From a checkpoint of a small mixture-of-experts model trained on Wikipedia.
Size: 9 layers, width 256, vocabulary 21113, 27.3M parameters.
Experts: 96 ReGLU neurons an expert, 4 picks a token.
Training: a variant of SOAP for the experts, 536M tokens, 4091 steps.
Below are experts of layer 4 (counted from 0) of a mixture-of-experts language model. Rows are named router (the router's row for the expert), down (a neuron's output weights, with its number) and show model dimensions 224-255. Each number is 128 + 24 x the weight over its row's rms, rounded and kept within 0 to 255. Numbers have three digits each.
Before each expert's rows: "comes before" lists some tokens at least twice as common just after its tokens as in all text. This comes from a sample of Wikipedia text that the model never trained on. Tokens count by the router's weight.

# expert 17
comes before: " ", " |", ")", ";", " |\n", ")\n"
router:135109089136115117080159167117154105132166116118134136165147136130129124148098118117109126055156
down0:124130139136174147105132095096140130180092130109135159142137118111101133168093166140114155123145
down1:177123154122124081120149118143127151151124179115158140137107141115133109086115124106116131129132
down2:109129138103100108095124130128130150151109065140096080104123109083134161136148183139079137158109
down3:127136127133128147120130129145189134121130087098118093102162088126130121124129121163123141177137
down4:157152128153152132192121139159112124103123149157122118105127110163105133096123136129126132129145
down5:100149122136104134112141092136105132136103102118169152184068136115096184108134177150129187134141
down6:104109100127136116113103144106120113139107131160139103114126128105102133125167107095167162126114
down7:134140136133174139113127128051129103132105121118131132141146141140140104159141144141138137120180
down8:107146133122115116129148131143131159147173130105133184136101113138157082107098123133127178137120
down9:169140166118168118103146119122122112118116093125090133157134136155104098129094133128166148092129
down10:098144109105085157092116120145112127124129107112110114148106157164143109086164100142121104094150
down11:094132142125102146156157134126096102107071129096157181150139087155159141172086102111106128131108
down12:135086145175185088175165136148101159150110148125145171113112146126139098130146084136118165137117
down13:110169119108095099107132148173111104133122135132149125147108123151182162138106136158145123117166
down14:137151140093088105134175161146115133158117104107110119119099124138117145118145109112058138118118
down15:126139090142129135105099091142100130116094170114132145138100127128083120109102117144138128150159
down16:150130166115128142112131117082184161100167163122129110152105081132140136135141166143103106091117
down17:104153166075096156141131172089098141173083113132134136110137124118123123123100169068099103130142
down18:140088087132111157148111138099166103127133122145103084189114134168138110099120160101167109101142
down19:127113169111102150152165114136146136133126173169070125130179110144106069144155165129126111125100
down20:118124130081079146150123141120120127109122128140105124131107132168089152159136098171114148111102
down21:162138144095144103148134164085125130117145118120119153157091133170143146130123170113137147131118
down22:132139125125107116152124114138143131083110113097165132151109130142121098150146134083143155116109
down23:106109164160134152135105127160167108134152065158129149091142129139120142141181134076123111116124
down24:137144155169062126114124098160122092142156144098131153118110182110136068108116125098134193176125
down25:173155139097121127148124173156148114100167106124137136154155127157152104143093103116143151144116
down26:113159128139133155122144127161156129165151097123143140152121132093163168122108123111151130104154
down27:106138151135118097090115124094142171119142120079123096143127124106105120117118108169181134153104
down28:096101181083142150144138125165114154141103095117110082127065106108134171149146142111107160127116
down29:117150128182156114096125126106117128144127115114157146156049168169117126129143093106114142161131
down30:167175088163147125165134128082162112134143103139114076123150088108094116142046159086171157148150
down31:126125129123135076150114100182130100132114149138143116116091117106134144135167147169156139111098
down32:135143110089083119135123125132143126148174140113128112146104095140154095137117134094131103091158
down33:112093137113146123116094156151157197118113124136085129105126100128133174139135110156108161154105
down34:106103164145111133162151114144150120154126129174153152112149132143123119156143157154118135117093
down35:109125138126122146154070120114095095113126122152168100120115031126110113154134118127130157113118
down36:110169123084096139129124120117116177107138117097119130130101130135113123128084119147159120125168
down37:091105161131121107129130154135119156109170140143140140160127112136124156152131146145128154121128
down38:125135100129187135175160123118168122069128090126173126105168130117129121189154144143138177123157
down39:092103132152171095162173123075126107142100103126130125158113124113123120157117145147117147100130
down40:084082127186181133088120148162167159130120131101142133110119131073134128109107150160127136105129
down41:151114131154111186174135120123149170139131103105114137117112140141138124132135089101120134113116
down42:082101176138156105139127174105103136136115116138092061128103105124132181086137087138141127153115
down43:163084139096142136090132134080140163120142118152117102138132180152142166130064129102148118132122
down44:079117153159184134157143135160152105120149140176154162122127105126111155130148156162148149181140
down45:135126159154172117124118094151168114133102156094159141124160116152138117150140128163116127132189
down46:157114156090156102139117147137112117179143152126119160103144164143128128084118130149128161149133
down47:169131135123149172157136136130147115093108142054111153110155129128152124160134126124101140136142
down48:116136119069121139121103141091141111147166136091165098106111130099112124155138123122120119121143
down49:139153158098145145132143116075080109183134183124076124123149134115110104160104105135109130119137
down50:121111118168166141122144114152143123118108123139176171161092118110121108168104144095083149120116
down51:140130171153106102151136154130159102107115144138114112126109110138108101142095157129118117195141
down52:110149151155102133086144094130113176131126129122091138124132107151142154119124153168118066123133
down53:137176118138134105111167119138139143120110105150139155117099130124101082134113168120130127144127
down54:122165155136159140117129133119137126148128097132112059127113112118136141146171114137147145170138
down55:122081149122098106084125113146142101164159133147132132114170130138169126143130120113078117121127
down56:142147094134083163079129136101139161173117112153132171100096098134122143106160152156130086105131
down57:178122097121159129120133169131120136158101103188128106144122147108142087091079124127127072112123
down58:131134120090110130128106124106165136100154200110130110101136124115112141143086088167145151152149
down59:139128139145155134138135152056130137133123140101092145129133106139143098090103137121096130122119
down60:116134148141136173165140063109159164118148132137106170141121143102161118153145120109098148107133
down61:146163140099114154123099097148108118134133123169135168161132125101118102120161112141156118163107
down62:101154106109124120110148121101089096092156070150081123190137132127153093128100154120150091137124
down63:140145118125099116130154134122130088139139158132152119108128135112163107101125144153108142164152
down64:146132102124113121137133116149123149085107109136131133083099183146121114089112165107128117128118
down65:151137094101128132155104107082086133127125146195145089081133159180096114151114161148123076168109
down66:102133139129125137099128148124143088099059138145133146137120152183109095146144125145152119135169
down67:090107097126162082075138119131185124146105172157123155127148183145183161146151139080167140123117
down68:115142122085155146151147174110170163154138093154119154101092153132090126141191123141138168146137
down69:105167138119110136122131140114139169129150164135087104135139137113115102108173162106141099126104
down70:112136146147115157126107090143088102109137136093133122104145147117116125113135115122194179140144
down71:137084144104129120156155120104103193118104110169138139126120103155127121126112119122096159086072
down72:093135134135153115100106147139196097129149128096135098175175124115135103155141112163107173131143
down73:154113118154125107064159133121132115155148109117082162161146145102157118164146193129116102150104
down74:113104150152136164157130143151129121136106102122149149190139112113148106100135114088127104089161
down75:159112110112113088154110138089101120131156139141097151106107133102138092120132121149164143134102
down76:116110140101148123091109154114112148138129168163158111113138143106168128131123115084129112160097
down77:185083140136135127143108130125117098176157172142126129074147150120098165100097124073148104125137
down78:125151111116152100138164100112149125117125137151174151112127153126135111111145132163094121124130
down79:130129141097149145155126148118116128106158165080128132096132142130104096153156135088105108087146
down80:113151142127114113154081156124125137133065120094073167163122159086120154109115129154091120149111
down81:107143142141108142151130110107103160147182178146120139141152101134120106099108078143144155127145
down82:141139166131155127146124133107118094145148109126120097127112110178144088109179108116154111113127
down83:131118155077141125125127156151125101129147075107084141120134122094083126168101132150116118125124
down84:100116090138117119158110152183148114124146147125149069120072144082112127154114113157104165119113
down85:116079125120132111106132149159113166138105098118121143137123108114107142116117126081144153157099
down86:120135165118142116148149129108133088149112107148187144109106168117148127121129132122127134112118
down87:135133126174153151137127165167171149122176099155107112147127136112167122072157164128135126138092
down88:087094146119124129112149148094141144180099113071168143099110135166129131100153146120118120135130
down89:108109125179146104140156126148140088137125143132174156144113087116173156133119106094182143125133
down90:099135101077102108100130145084139112122120142107164145120152157131092153149137141100171152091110
down91:093159100154166151134123106125157136121136093143144117141112111100143137103129120087131130165168
down92:119135155143141076144168128087089089154115144114169096109130130072135072114141138125105131120153
down93:158122130111079130114116130119120157138121125138140128145088109127110093096169074113136113101131
down94:129131145118113139134159092168189132118110139081094139127175137123103092122141161108113166134109
down95:126156134113142168104141127134155123180113125162152064118107113126116156105142119144136173108140

# expert 1
comes before: "-", "|", ":", "==\n", "The", "=="
router:137090123154102079184125147082118162087149137115141190171134122141139092135114136106139156110133
down0:122151145118110134133127118071126149132101158114084119119114167087119154132114146128142156170095
down1:134146155157112142167123178140082140159112122150122115084142156105129133135148088165112144109162
down2:109203206093157118108151126176135156108125108112122106121122105119127136135157107160101153137116
down3:192140097169161114120176143102126166134150131109105129111151092103096118135163108164122115124115
down4:157118105112146145113101140162153105112151053138080112142120106100150166110112153125131117129123
down5:164081136140132148065155147136114084135117150113136162129113115145126113130119160124167135152158
down6:143132126131081158126094132114140113130122137116123115118154135130150115124117136127137153136155
down7:145110112109145132129126148166137119178153145124123138137120142178162104129126141113144107118134
down8:093087099092096126114142132109141084150112120078174146141136197145119135106128116120118144104115
down9:151136112111122128117091112149081128094134152103129137166098104105124137159103158158119086131161
down10:152152124157142135123156110117105121099138120144094072132176129149126127105146150155135115136157
down11:135117126123150151096129119122126108157114153132151148113131100127133096149095155125108148101132
down12:139108119105144144139154115156146121118155098121138144142101154153162102109108085121120119137097
down13:145134146141113107152110123118138146172159124100158150087119135089137102123156168092132115098128
down14:149129133106136122102130131090128122158098109118153128139136168130118102089141123139154114135106
down15:110072151165134110145168111137151128098107143157131175101160117175116100158128157126105158110154
down16:127102147097131136168154103129159137151134133135129084135155124144103064096110118127154067165117
down17:081140127128114141150154097125100164170142120135128147117154107122121105176103098117120135150135
down18:142102140161161112123120136128113102131126131168144114143117139092100125101105137119126126115108
down19:113170119114129134119101070090130147140128109161107146137157084161106178116100148169102117143136
down20:151124105129151128174122148112137127140130169141123126162128108115108146130121146157149146112098
down21:115134122126115152108071170178133128130131122098100106117114149151146105139167064125122145121150
down22:129116113131139104154089131137114148106169120111150133129159159197116119128181186094125109148142
down23:143135164104112135122096096079162137143191063110090113117129148100105143129131161126107144122104
down24:164092119142103144091111128124136146099112175123095149130108134147108085123126163115165164096161
down25:101140157161096151117137115122162114138132166131120141123162129156099154120116121153101134144124
down26:095134137132159127085151142152136145117091102131128119124154118095133112113101135170117164097134
down27:146155143129091151116137151171141120124123080118132134127114146177136106136139125150136120134105
down28:120142117133143137127130123076155104148127069138119109143137131111130133121122145120110125134109
down29:182153129129128111155154134107153110125152115086160085146181095144143101078164112119147104131183
down30:126111118115145164136098104106111103103139112165132132140129097176142115098101095112160124118110
down31:162151107156142118093138101141132195096106141077089112117114093115121129114179147092139106119128
down32:146129092118104143140149121162148118131145151131085111146167094139149149112100114164141144123179
down33:099158127117136072135136123093092156112109149126122083110153107147079173120141146152195128115104
down34:135111110111136154125167160177165097112131120135101070167089121101108125098139138145116128101099
down35:145144132146157074156132102141150154103152113127125092151119131138168145142144144120127143148084
down36:120121131134155139125130162164151154117091108108135140116149113144131107155120152129128166121083
down37:099134115126136127124135098125108102141081134140107133142120135122078135143142101097110159127155
down38:096080134155172076104145116088142152094116114136137158150159086080131111135149137111111131155159
down39:079148145112101147160128183162133152120169098117152118124106108150149156153117130140123086086107
down40:103100131139148109150119109077116132152127104163146128143091098140108066078169134119118116146109
down41:165107111150112100120119102087151118146152101137101149152116117107138139159131134136109143075099
down42:164100162111116115096102149143115103127130128143119091205157105114144096061138127134152178097122
down43:157155129128110118160144144153142111091139141105174085133108156125126093153108165141078092153157
down44:149130127088135136131156141082125175100112128124146095112154144158141114144141096103117115204116
down45:130130129112068120150140113164121095098158160172138128173102137114057144152140142131133135118068
down46:118118159160129111130107161129138143134119145140159172102132136189099162121118151085110110108141
down47:153160113157144149142111097118099111178142142089125119161083151109116171121172147166121108117106
down48:158158152157147157126120109082117141093124159135123125130105152160093104116090160102159133143159
down49:120141107106140121107175182147172117127128182134152130135137097141081129153117106146098166114124
down50:155122152110135122151137081140132151099137119131097139187159141135134132117129130141165132181131
down51:112126125135112128138127165107140150148153155136101143099144139145077127087130088120133141157124
down52:115085062124097165114127133150076123131139159124148153132082126131126109128121128138145105142103
down53:164115122093141203129126107135149123155147154116123075136136099156100139134149123167148165134135
down54:127135102097122164114112133134114099155100147129108145109112147153134120108077113137134141159142
down55:139080135147125133108134111138085150090139153108122143117090107155113164140072125085157131081121
down56:108120111094079123107126137163158103132131116155135165082102116112118145132106131157137133133151
down57:175133142103144100131171096140132104137099149101142127121134121085136143132117135115113141131148
down58:128109085160126125139124116121116107090158163112086117146153132137151112115157106114094082156158
down59:156107141106115106138101126121108172126117142159146108143125115087103150120122120116111073125140
down60:092102127113110067163165114149065118122131157124137133162157105139125107134097114136136118101134
down61:131185147093142101153122141115119148121123108153115158117123116169131177152117115102170141100164
down62:097131101099151157129118131108126128149108156161101153166103097149133143127145116128137129133141
down63:126107134116134154084105111124139130118198153162103123125154118088141096138114107143162121129111
down64:099155157129092150142108101089117104166119093164158106138152139185148131126134100123142150165117
down65:135080097102087120088139174094131187116169109151092131130112095156169129073124117150106132127108
down66:148106094132094171125124140097124160144081138099117127125143123164149178126146109122167150077113
down67:168143125120114095158139078109136149165142125157188122132162137087160074142107113116116138119136
down68:104156166141108174134102139175120088147094122153133048161160101103105124134099139137129158107134
down69:091127155122121162152105132149120145086144135118147138133126151101096169130139165174117065121114
down70:110075088091129172144167123149135159136102090127113102089097138187133170122137126149115137137120
down71:138105112132128109130171124129110127152112131152144154117102093164146131137138128156135122101166
down72:104088122167128140107104131121142079137125160124120098190106110140138137119125109141170124114134
down73:159117095107138136141091095137133136129154140098106117144152161134155143114095093172112156125105
down74:116170118092185124122138127099114137145153114182140126125133128139093159137104124112150155121134
down75:127121117188081118123164140112101138139130145115137160109108181169136096112095134179162079072081
down76:123132082130086137130101099101161098098135119109112127077192142139100111099139103098122129131117
down77:128127128109163105135149174119132130132148147171112158181106136147099137109127153144142142141114
down78:127150158092165177127109141150154129107110146128121134117155130141123089157170067156135142095096
down79:107135126119139138136085135096113095138118125154129114122141150135157184115171152089145155165141
down80:112135132119128138097102162124139126114138086147172178116106142141127118160116153121142141146131
down81:091111165127115123145112142133124102115156087127128131125078136108098138093147093117155110080115
down82:122116138110105136139146099140117102112138141099134122161147164141139162125093144105095113164156
down83:156148099159122163107159137133097125173130134128160105107115149128127120143132120115167134142155
down84:113102170127107177099154120157135136112147097131106103100092161153160123089120143150110107121109
down85:164121180154153087132115093144140150103101150136141177120123150122162149100133128173131126125136
down86:158141139139093084131107112119101086123159178096102113103186140132126106139133113127079146140129
down87:124119159114094128121115118113120169125142115167108146119115132111096121093112121141166103106133
down88:066139146139138133137127133084159115064147148119119155124140070117132151118117105144130149168138
down89:154137112095136144144131120115166136141137118151116086170095091121142174131134136160143107127133
down90:171123115151152135162124140102155151156119121135178087129144101121156139110117097100107141124173
down91:101145110150138148150126117123150152083153109132096142148144113145135109122146124148119136111127
down92:126160145120148111141117123139079098139125122151085151118096114156096129128149139156123087117127
down93:108159135081121121086106129098078123130136113127136139143110137151127101130079125134123125100137
down94:145123149167120107104134100130145120120187075149072158117133121119095137164145154166123131105154
down95:115096100131139169132124113142142113133120149109133137077111139122164115074154149141145144110131

# expert 23
comes before: " |", " |\n", ";", "\n", "==\n", " United"
router:141119095181115130152101130136123168157140144097102140166108165163145156135193109116127177120150
down0:129136103145154145136116098149152113130119125107193177149103136145159161116113110099088162152143
down1:142134148120156136118109136113120112134135098084153140134176092111110120177173106065123136186176
down2:110202114132127134128146131130118065133118130136131108101146103124130123157163134144114091144151
down3:159140127125123113160144131109103098097167113152112134125134085162134117163106124138111158122113
down4:116154097150149113142109102073118158092155110169131164153146155148116122082138126131125163124117
down5:109130120110133122128128158139110155107118096126162104104157125142104112147099113095128095143081
down6:167143155105100136168131163098142176132103132103116135151162159164111154147157134179120112159126
down7:157125106127168129138121125132110110119139156115103101147186102175078157134113146179107141134127
down8:145135123137134150134102151116110172149145124131129117107153129133104122105124128130130161128083
down9:110129123169145108163116144164099112144127133137114140139129106174107134147143096109121108105117
down10:110108120127106125128168133093119082149117106176144076150127111180161125144121119122116127157150
down11:136152152130117113128115120150132125109073139131184161084141111153126136121098120115142133129130
down12:079107165155131110102164158115116161131119105149164103149148162122134110147148154132102152099109
down13:149144127145136131145141133108135093115130134101121133093146139112130161150098091139131158113153
down14:134137129165126134116133117101162094139129102113174102136138149121147141084142130110143131149169
down15:133114148137132116147140112129107155171157121153168156115155101132126138145159105131159112136089
down16:112113095167162120150119100100151136145108134092125126108152186120120108096128125074140131137153
down17:125102162148142115114101162142119099131115131116142124141103120156108147113149098153120055123155
down18:116149155092103144124167111139179149131118121153089099170096098129111137129118173148112111102106
down19:104132181145167112127132129141127127171092115130118075140148098108108124123089119138118134119131
down20:134111157084122111069124154146139143186147132163100129138118137087157119096109162104144139139148
down21:096124141114094150152120168110117109108134093121129118149156106146154138138136153139156125083128
down22:106145125106150132124091135147084092113158128097162108145104116137150088118113104142116099120102
down23:125119104154154113116137106122132074133122120150182161109056095116109141165120097106090132146155
down24:125121133114160127166113117140129117132145136133132096112133081145091144141074131096137154160104
down25:140175137128112147184095127122182084112140149163100132125151160157146110127097142157122149132140
down26:140139097127094151101165088122125103121141168152137131129176112087072168103153153131094120156097
down27:127118100121128170132108156124129144128090147133131124165163140136107135152130101167096130134075
down28:098134129094083135111139095222102081151143111115161116146110143133121183148161091142142154111161
down29:124137121145137144099123083151134137138137156105067156114112151089169146130136145095120145150101
down30:126117136115070106105149155073190100156073110113142167160126105107149105084155148144076162137150
down31:119127097141151199102144107083173118138142137147138107162143138144165165119123150112139133171132
down32:119126089163156089133127108101152139076121098144124056145152113123132130109124143135119125169153
down33:147159088144168122062142125141126095141099117141186145123124092102180107172166162111104115147111
down34:155163171112153165140111126101104117116114073159156129115121110092137134159130132112134162156107
down35:135166162123136142134137102117116124153178155142111148117154119111120133173102126087142129100143
down36:128166124127141120141116106117136135120148099113148110141134153149112153207136121138132168143150
down37:148120151119136119099095127086136173112146150116073138089113115096098142096147148105113124117119
down38:125097089123128108138111135094124070144072137113121158074153117144094121080139073108097120146124
down39:136126102128117096111105120132109135101154174139117127105150095112106165172108136146159089094132
down40:100096088119117136109107137149120143157136081088081142143154118126145085122111140139133096127138
down41:125171123191149120176102206095097145139102121079141147170102161105135111113163140144133138132165
down42:116134147125111138112127155092154139115139094124138186102177135100129127126156160111161139118120
down43:110181127135135099101135121131159109123094129168155147092157151114112111095118129096087082111143
down44:090112126132115120142128128114155187125103121103115085114154108131114158091192127130146113183123
down45:136114146128140090129134126118107185143120103154165149114107094154102157123079111093112125116087
down46:123168107158130115135107113132104138163138113118124123138133152160129122127100116148123106104145
down47:147125110135113134104141151149137098157118070166125124186110141143129081120104142100104120138113
down48:134104095148139087115106133138128167148139101127166124113112117145123147180122138137125100112135
down49:146082118149124041111132176123104106123150158105121158100117104140150116147134097128163140138121
down50:147077113135123162068132168124156083115138145156135161136115127077149117101148126166171178142149
down51:131087130121111120121136130108167107134143086108127168094129121093130136145156148150135146087119
down52:078106059155135133176084139160086137120160120086114182133136136129143131144136117091123173107129
down53:135131110127141124119116151100110196120137078138094155112137099122099099125125131149133134125109
down54:102111160164107100160075093128143130136159115092101112122100113156142151089117147135159112149145
down55:096123144123114149073148124095162124105094102131158118174143165092141117111124074132122142108123
down56:122147122122116125106098115144095131131171107146093146135120177121192134128131093114145116083101
down57:146107114097151106108110140109133147114130117125093109099131127153133158114136116130109152143149
down58:114131150091157133119147142143113081107137121131078084096122132116121128146097121168128098145133
down59:149153138127128173122110152129110086119128129085118124140132095134092133135132129125137092126106
down60:136103130088136100167121114123147125138134176153144113157150104145111099116124105132135079114109
down61:145090117092123132147146140116099139130164134194127145116119086145154134131143146136099136100138
down62:096104131084124136100129174131098068158112091174105109136118101085127130113054154139146134127135
down63:126132085135126135109117130112140125129116127168142104103148143073120127115130061132109097129102
down64:168162082158099132060145160135130124149160126143146134135123088134130125135128128201067138126120
down65:131148133155153100145148128147167143143112147117151122133113146123107121104139107114114158114132
down66:134122132105136135142138102174092147105124153136117107157151145142135144128131098145114168104123
down67:157146095135127090129096121144143111116128094113160120107093140105114106131123151164160118128102
down68:122144095114151129093171147156116158174114086125083141166099092093113159116112155133155119143139
down69:089137141141159166139109130121126119136096143110151133122144114169065073124065152080149153148147
down70:119142129153121107123093123142150141142143142072117172144162132118177110155132177101141137131107
down71:098136158140080125123143154091108158164158148104113121124173096150150159118117102111110113118153
down72:115137121105120139122124103114153132072146104130106107128165109112159093121170123118136110133093
down73:120111116194112152123129107123119133157116137117114145118129084172120090153164120135147134144134
down74:142128144128112181131131147122123116152136133136132056108137109110096146116106139133164149139144
down75:145133087145116076134158089127164111105124149141130160133116151113153126139119163121146122145116
down76:099080156120136120111096143135156152120129106159137124125117138132141105094120134131133109160102
down77:128110117092118134123097116136160117146122143141108138110126095119165175148158109124164143126130
down78:133143142142161139123134110118132123117115122120137136110108111142134142078120103134153118096146
down79:177098109159079099135147148137153132128082139126154098160136128093133146156085107168120132093147
down80:132150124149121121111149085136123095107094117121145088161133188109154153141110129129110147111129
down81:104146106112114131134107146147143136126087146119156105106120136107141088111129119124155112112129
down82:148120147134140089116125164138142112122122121128148097116129082091111130106118209137140132147146
down83:153133170131133130135130107122149059137126117115137131178152137117137139111133136107138143110138
down84:157101144094163162139104103136124122169174152136102104166134088107099114121122115157152146122128
down85:162155089120145125161103083124138098138103139161096129130152161122137120112108161145168122119127
down86:148092112077184153135135165118125147141131097078160131083097136120105103055155144113178147103130
down87:114108083109172089102117180136132130142181115141146120132104108120144144107123120147119146095102
down88:112138141139139116161121149153140116133171108175107129098145081090152118128141136114126099131131
down89:110088113145115134133102138122146125125128163150134138172163130112163117112146114145144135125088
down90:124115118125145152096140098127089141097103131152136160107064095113156145121113111119140078096120
down91:145093125147115163110115149134135130141127136121140126162134147122133141127127103123188115148080
down92:138146176110117164149135125124107106088131142148135091114139127112119122120106123172104119146118
down93:126099115154118116159158088112115126111185124115121112121115113142121107111148134141172149105151
down94:138119120120136159113171146125126145155125163174117098127198109095125121103138145184122128127147
down95:132119082149129162150110139112088136123140168110126128126141143135113144171133133144115139123136